python train.py --norm_eps=1e-06 --init_std_qkv=0.0283 --decay_fraction=0.819
Below are experts of layer 6 (counted from 0) of a mixture-of-experts language model. Rows are named router (the router's row for the expert), gate (a neuron's input weights, with its number), up (a neuron's input weights, with its number) and show model dimensions 0-191. Each number is 50 + 10 x the weight over its row's rms, rounded and kept within 0 to 99.
Before each expert's rows: a language model's description of what the expert responds to. This comes from a sample of Wikipedia text that the model never trained on.

# expert 33
Descriptive modifier words. Adjectives and nouns used as modifiers, often colors, light, weight or elements, such as dark, light, electric, quarter, wind.
router:40 59 43 61 45 49 38 47 54 35 59 40 52 44 47 62 38 51 67 44 34 52 55 52 62 59 48 39 52 60 44 60 44 33 63 60 51 61 40 46 39 59 65 57 59 33 60 44 63 57 21 45 52 40 64 35 52 56 39 49 47 62 52 45 71 56 52 34 45 55 61 44 34 45 46 49 48 47 46 33 47 39 57 44 37 39 51 45 41 61 58 42 37 40 56 34 68 48 50 60 43 40 44 39 31 59 38 45 54 38 52 38 43 32 45 68 37 57 34 60 45 65 36 26 51 39 49 72 37 42 45 40 69 44 60 35 57 49 35 37 45 45 55 54 45 41 64 54 40 35 54 65 39 54 44 44 64 46 38 47 65 41 69 45 41 38 41 48 61 56 64 44 50 43 48 55 44 47 44 54 55 36 57 54 40 49 43 49 51 37 51 57
gate0:32 56 58 45 51 44 46 41 51 46 33 25 55 50 41 32 46 38 51 40 47 62 58 39 57 60 55 52 61 36 47 43 45 34 61 54 52 58 56 42 48 40 74 48 45 57 79 46 57 59 37 44 33 54 37 55 37 45 49 42 47 37 35 54 58 51 63 59 44 52 77 55 58 39 50 51 45 52 45 51 61 36 46 39 46 33 59 41 37 53 61 43 43 53 39 49 60 34 46 38 51 49 53 38 51 67 63 50 44 53 42 65 32 44 56 49 50 51 45 54 58 38 54 45 58 37 61 64 56 40 37 47 45 26 70 42 70 38 42 51 41 49 47 69 52 39 59 57 37 57 60 64 47 57 56 49 46 68 51 44 58 44 65 44 59 57 45 63 47 65 56 36 41 50 38 57 53 68 64 51 58 42 59 43 52 55 55 30 67 63 50 42
up0:47 57 56 46 57 46 57 49 37 50 37 50 60 77 51 39 26 66 43 53 54 29 57 59 64 53 35 48 51 53 58 52 55 36 49 61 51 55 45 51 58 25 67 41 65 46 41 60 53 58 50 51 44 49 33 66 45 44 51 50 48 46 40 45 51 39 68 55 44 50 52 22 54 41 60 55 37 46 40 44 42 63 48 62 48 48 64 41 51 34 56 55 43 54 54 35 44 49 43 50 51 49 50 40 42 41 57 53 45 70 59 43 55 48 41 39 57 66 40 43 50 61 53 49 53 56 60 50 52 48 46 54 84 36 41 42 52 55 42 62 53 48 65 59 49 49 63 47 29 57 57 50 50 45 56 50 31 67 50 59 45 32 43 44 53 57 62 63 56 35 29 48 45 40 39 51 39 65 50 67 65 44 34 65 47 50 59 42 60 46 57 20
gate1:48 53 33 68 49 37 61 44 57 48 48 38 49 58 33 49 57 51 70 53 32 45 55 54 55 49 56 49 60 54 48 64 46 41 31 59 50 47 45 42 62 54 60 57 49 51 43 56 53 67 46 59 48 65 57 69 55 46 49 48 47 60 44 46 68 38 31 51 62 49 44 64 39 50 38 36 53 54 39 36 46 40 51 37 32 54 47 66 46 43 66 48 28 51 54 42 43 63 44 53 42 46 42 39 58 46 30 49 49 63 60 55 66 60 33 55 23 57 40 50 60 52 71 32 57 31 52 45 38 44 55 51 73 58 30 47 42 44 25 52 55 51 52 42 40 57 39 47 51 38 59 53 54 47 54 52 56 59 32 63 27 53 42 68 50 33 37 55 50 34 64 52 45 52 57 64 54 38 44 35 42 45 52 52 48 55 55 47 55 39 39 44
up1:61 53 46 61 48 35 64 42 52 51 40 45 62 54 60 66 59 53 49 51 32 51 56 60 60 43 68 57 47 65 37 70 56 45 23 51 58 55 51 42 61 42 45 47 45 42 46 58 46 59 60 61 44 70 73 64 52 48 67 32 57 42 75 39 61 60 38 62 58 48 56 59 36 56 42 49 65 53 46 48 36 47 46 50 54 60 40 68 48 48 55 49 37 63 45 41 33 61 54 51 40 42 55 47 34 52 43 66 27 53 52 44 46 56 32 64 36 44 30 59 34 59 52 46 50 37 37 60 57 47 42 57 58 61 55 35 36 34 49 54 62 53 54 55 37 55 44 33 51 55 61 60 41 39 56 41 54 59 51 48 33 57 53 67 56 34 47 53 46 42 66 40 50 33 45 65 37 39 59 53 54 53 36 49 58 51 56 56 46 49 48 62
gate2:51 55 32 63 40 29 45 46 44 53 53 47 74 51 47 67 46 44 42 34 49 60 51 42 44 49 43 43 67 56 51 60 33 52 46 56 37 30 43 55 44 53 51 53 50 49 48 54 46 49 51 55 41 43 57 65 43 61 48 38 55 66 59 34 56 52 47 41 39 43 56 54 59 53 35 41 56 40 47 43 50 47 61 48 57 54 65 36 45 67 43 55 34 35 52 44 59 41 36 40 50 44 42 40 56 64 54 49 58 52 48 48 37 34 45 52 56 44 44 64 50 43 35 32 44 51 22 48 59 41 39 56 64 24 41 40 68 45 42 61 56 42 41 40 27 43 56 49 44 57 59 61 50 50 56 27 61 60 20 56 59 56 36 46 41 24 43 38 56 48 46 45 51 61 36 65 40 60 33 54 57 43 50 51 59 43 62 47 62 47 53 56
up2:33 53 63 53 50 47 35 65 74 60 39 42 41 49 37 39 51 54 49 69 38 36 56 47 54 50 63 51 47 60 41 44 33 46 51 59 41 63 45 69 49 45 43 64 60 61 40 45 61 41 45 40 50 45 55 33 55 60 51 50 59 54 39 49 37 55 59 46 62 61 58 56 64 46 69 70 51 78 38 45 49 44 49 46 54 43 57 73 38 39 47 62 71 59 57 52 44 47 56 50 53 53 45 65 37 47 57 54 61 56 33 41 36 58 45 44 51 49 57 45 61 43 55 57 40 53 63 60 30 51 43 47 35 56 43 36 60 66 50 31 23 41 64 47 45 41 47 42 41 44 54 50 50 59 49 46 53 53 65 38 49 55 45 53 53 41 42 69 56 62 57 53 67 52 41 45 42 35 56 36 51 39 69 54 42 50 21 40 57 49 42 46
gate3:53 50 52 63 42 47 46 49 42 37 65 56 54 55 50 45 71 51 56 43 29 72 43 51 57 39 62 58 48 69 39 59 59 47 49 51 53 59 48 51 51 33 46 67 51 35 44 48 45 53 55 47 51 42 62 47 60 56 13 59 66 57 40 43 32 50 48 43 66 57 61 55 56 50 47 65 35 52 49 70 40 48 38 52 57 42 55 49 31 58 55 43 45 54 47 74 62 29 59 61 48 49 40 41 64 53 55 40 39 56 56 47 49 38 42 48 52 68 31 52 65 58 53 61 38 43 53 58 44 46 50 62 56 51 56 66 51 61 38 42 46 49 58 54 49 67 49 53 33 33 47 55 47 59 43 49 43 54 51 28 27 53 50 37 40 73 46 43 60 53 44 47 51 54 49 42 51 42 62 54 56 40 56 52 72 49 36 51 64 61 36 72
up3:36 46 65 53 49 48 46 50 62 46 48 51 53 44 38 65 40 40 33 54 48 60 50 38 74 47 49 42 54 40 45 39 27 36 63 55 56 46 52 48 43 40 31 66 65 50 45 55 50 51 38 53 42 37 51 44 49 52 70 43 40 52 50 42 77 51 66 67 48 52 42 65 54 59 66 49 53 47 49 48 68 36 51 37 36 49 54 54 38 46 59 42 39 36 50 31 53 46 31 40 52 44 52 34 60 56 69 65 36 24 43 40 36 60 37 46 44 50 62 58 36 49 26 30 52 58 54 39 57 43 42 26 58 46 44 57 46 49 63 58 40 57 51 57 55 51 43 52 66 38 58 61 55 41 54 69 30 56 60 60 66 49 45 44 54 46 39 48 39 46 49 45 52 53 39 42 53 45 42 48 55 48 44 61 63 35 40 47 60 46 45 38
gate4:50 46 53 62 50 48 44 53 55 63 59 35 55 37 54 48 51 35 52 35 52 43 55 44 55 42 54 43 71 43 38 57 52 47 61 55 32 69 37 47 66 55 37 58 52 54 64 54 53 54 46 47 50 44 41 42 48 59 71 58 63 48 42 51 61 61 38 40 60 56 55 41 54 43 42 48 53 50 57 43 66 34 54 32 35 45 58 45 57 63 57 52 23 37 59 42 60 54 53 58 58 55 60 52 28 55 33 45 59 28 47 63 42 39 49 53 55 43 43 49 44 70 55 39 65 32 57 48 34 52 48 48 29 53 50 58 61 52 36 43 54 55 75 43 38 56 47 61 50 60 51 48 62 67 58 46 86 50 36 43 57 33 51 56 35 52 68 51 64 61 53 60 60 52 50 56 39 44 36 43 55 41 54 47 43 54 27 58 55 45 46 55
up4:50 61 52 56 43 49 51 55 62 45 70 45 53 44 44 65 42 46 78 52 47 50 47 59 58 58 54 50 54 52 46 56 58 38 52 57 63 66 40 49 71 62 58 35 57 45 64 49 49 42 55 43 47 66 50 63 43 48 49 69 60 30 60 45 76 48 52 44 52 51 33 50 51 46 37 35 40 49 53 56 50 54 63 36 59 38 63 54 53 47 60 39 29 43 62 39 65 57 62 66 55 49 55 41 47 21 58 52 63 50 64 29 53 53 48 37 53 35 52 41 49 35 33 47 48 56 22 71 43 63 69 58 54 62 52 60 60 37 49 61 55 44 55 64 40 52 53 60 53 60 46 63 42 50 63 30 34 60 35 49 49 62 47 43 42 54 68 59 42 60 47 51 51 42 46 45 43 58 50 54 41 48 53 50 43 53 45 62 34 49 56 39
gate5:54 44 46 44 64 46 34 45 45 61 49 54 52 56 48 50 41 38 49 59 41 49 64 32 48 46 62 59 46 50 42 46 46 47 44 75 39 36 59 31 61 42 43 60 43 74 63 46 58 56 44 39 53 61 47 59 60 49 56 53 56 48 47 52 48 59 64 62 45 50 53 49 64 38 56 37 40 55 57 56 31 31 56 47 51 57 51 46 47 59 55 50 49 44 55 52 47 40 52 61 36 20 58 45 44 42 25 41 67 36 55 56 66 67 33 50 59 51 25 53 63 61 65 59 40 35 61 53 57 33 36 52 46 49 43 52 53 52 17 48 56 46 66 52 45 47 48 55 52 65 49 63 35 55 41 40 61 54 34 61 56 53 59 71 41 50 57 37 54 36 56 44 50 49 42 51 53 39 53 34 48 48 32 56 35 50 58 44 50 48 42 72
up5:44 57 45 56 60 37 44 42 55 43 40 42 21 43 29 42 53 49 55 60 45 53 42 45 56 52 50 58 45 41 42 52 63 35 46 50 40 51 54 46 73 50 48 48 46 56 60 32 39 56 50 54 61 63 63 60 65 47 53 44 33 61 57 52 58 48 51 66 50 55 46 51 54 39 40 32 37 31 51 51 55 34 73 58 35 55 44 55 58 39 61 40 32 45 52 47 52 56 57 54 56 44 44 47 46 40 43 42 62 41 46 37 53 69 47 64 52 65 32 38 62 53 57 33 49 52 47 75 45 50 46 67 70 49 33 68 49 58 42 49 53 48 66 40 64 51 46 39 65 51 45 74 57 38 65 64 44 58 54 49 61 49 50 44 52 63 53 48 48 43 55 57 44 38 63 23 57 40 44 54 44 53 28 49 47 43 64 62 54 37 49 42
gate6:48 53 63 36 56 44 46 51 52 33 39 50 51 49 21 64 48 61 54 31 41 60 52 49 57 48 49 45 53 39 30 56 25 44 60 47 51 84 47 48 55 39 36 51 54 47 49 52 57 57 45 44 43 49 47 35 41 57 47 44 52 58 60 44 55 56 44 65 46 64 58 64 49 69 36 62 48 52 52 47 53 30 54 34 41 47 47 32 44 56 63 61 44 72 57 36 58 37 55 53 62 49 41 38 45 45 60 48 51 34 52 36 33 47 55 63 47 38 42 58 68 49 35 41 60 42 38 46 52 44 41 59 48 41 45 56 65 69 11 29 36 47 52 48 49 39 54 55 46 51 49 51 59 58 38 50 29 51 49 52 50 44 40 59 37 55 41 44 53 46 53 44 58 42 39 47 49 50 42 50 54 44 54 53 35 26 48 57 46 46 41 60
up6:72 49 58 56 54 61 59 42 48 40 57 56 35 58 58 64 47 76 58 37 54 59 53 56 45 49 69 57 38 48 61 45 52 42 56 47 56 58 25 38 49 46 48 43 53 61 55 61 33 57 47 53 35 64 39 41 37 41 42 41 53 62 52 49 34 53 34 53 36 42 52 55 47 66 29 38 53 44 66 53 49 43 52 46 41 60 53 44 57 54 77 55 55 57 40 43 70 41 53 76 53 62 46 40 53 39 49 43 53 32 63 35 55 57 61 61 69 47 28 41 63 45 37 47 66 42 39 60 53 70 61 69 52 57 50 53 45 52 28 44 56 61 56 50 55 60 48 43 60 48 51 60 45 46 45 45 39 55 37 64 42 40 41 50 56 52 46 36 49 44 46 46 58 54 40 51 47 36 42 42 30 65 51 47 44 47 64 69 43 46 54 64
gate7:49 47 47 68 49 43 51 54 66 48 60 46 54 48 42 58 50 43 44 42 33 58 53 41 48 33 62 40 44 53 42 51 34 43 62 53 45 69 36 56 52 76 47 63 52 31 68 43 54 64 37 56 55 58 68 53 65 51 63 50 55 33 44 44 51 52 54 25 50 51 64 59 39 41 35 23 50 55 58 48 39 57 50 55 35 39 50 39 58 47 45 52 45 52 50 27 57 56 51 61 50 34 45 44 54 55 22 52 70 43 49 48 47 44 42 43 38 54 31 54 47 44 49 49 46 42 71 51 59 47 39 67 49 46 46 63 62 43 37 38 58 28 49 38 48 42 55 68 55 53 50 51 36 51 39 50 48 44 43 42 46 57 53 61 57 30 54 40 66 51 56 39 54 39 49 48 36 34 42 42 49 45 62 62 41 39 31 47 57 46 41 66
up7:58 45 46 57 66 63 69 45 48 75 59 52 41 46 42 60 45 67 50 42 37 62 48 62 37 38 42 45 43 56 60 38 60 43 36 46 51 72 50 32 46 62 66 38 53 44 73 55 36 56 27 68 59 67 49 61 55 35 60 56 42 34 39 54 54 49 40 37 44 52 58 46 48 56 54 47 52 43 59 51 56 65 44 61 20 53 49 39 65 42 49 33 38 43 42 42 52 61 46 58 48 51 50 40 62 44 38 60 63 44 64 46 63 37 53 56 39 59 46 47 59 41 47 51 59 44 69 61 59 50 61 66 59 47 50 54 49 38 49 63 57 38 52 43 59 49 47 41 63 46 45 46 22 38 44 51 41 46 47 63 56 44 45 50 55 41 56 29 36 54 46 57 43 50 46 47 56 36 69 51 32 60 59 61 45 48 52 60 43 41 58 63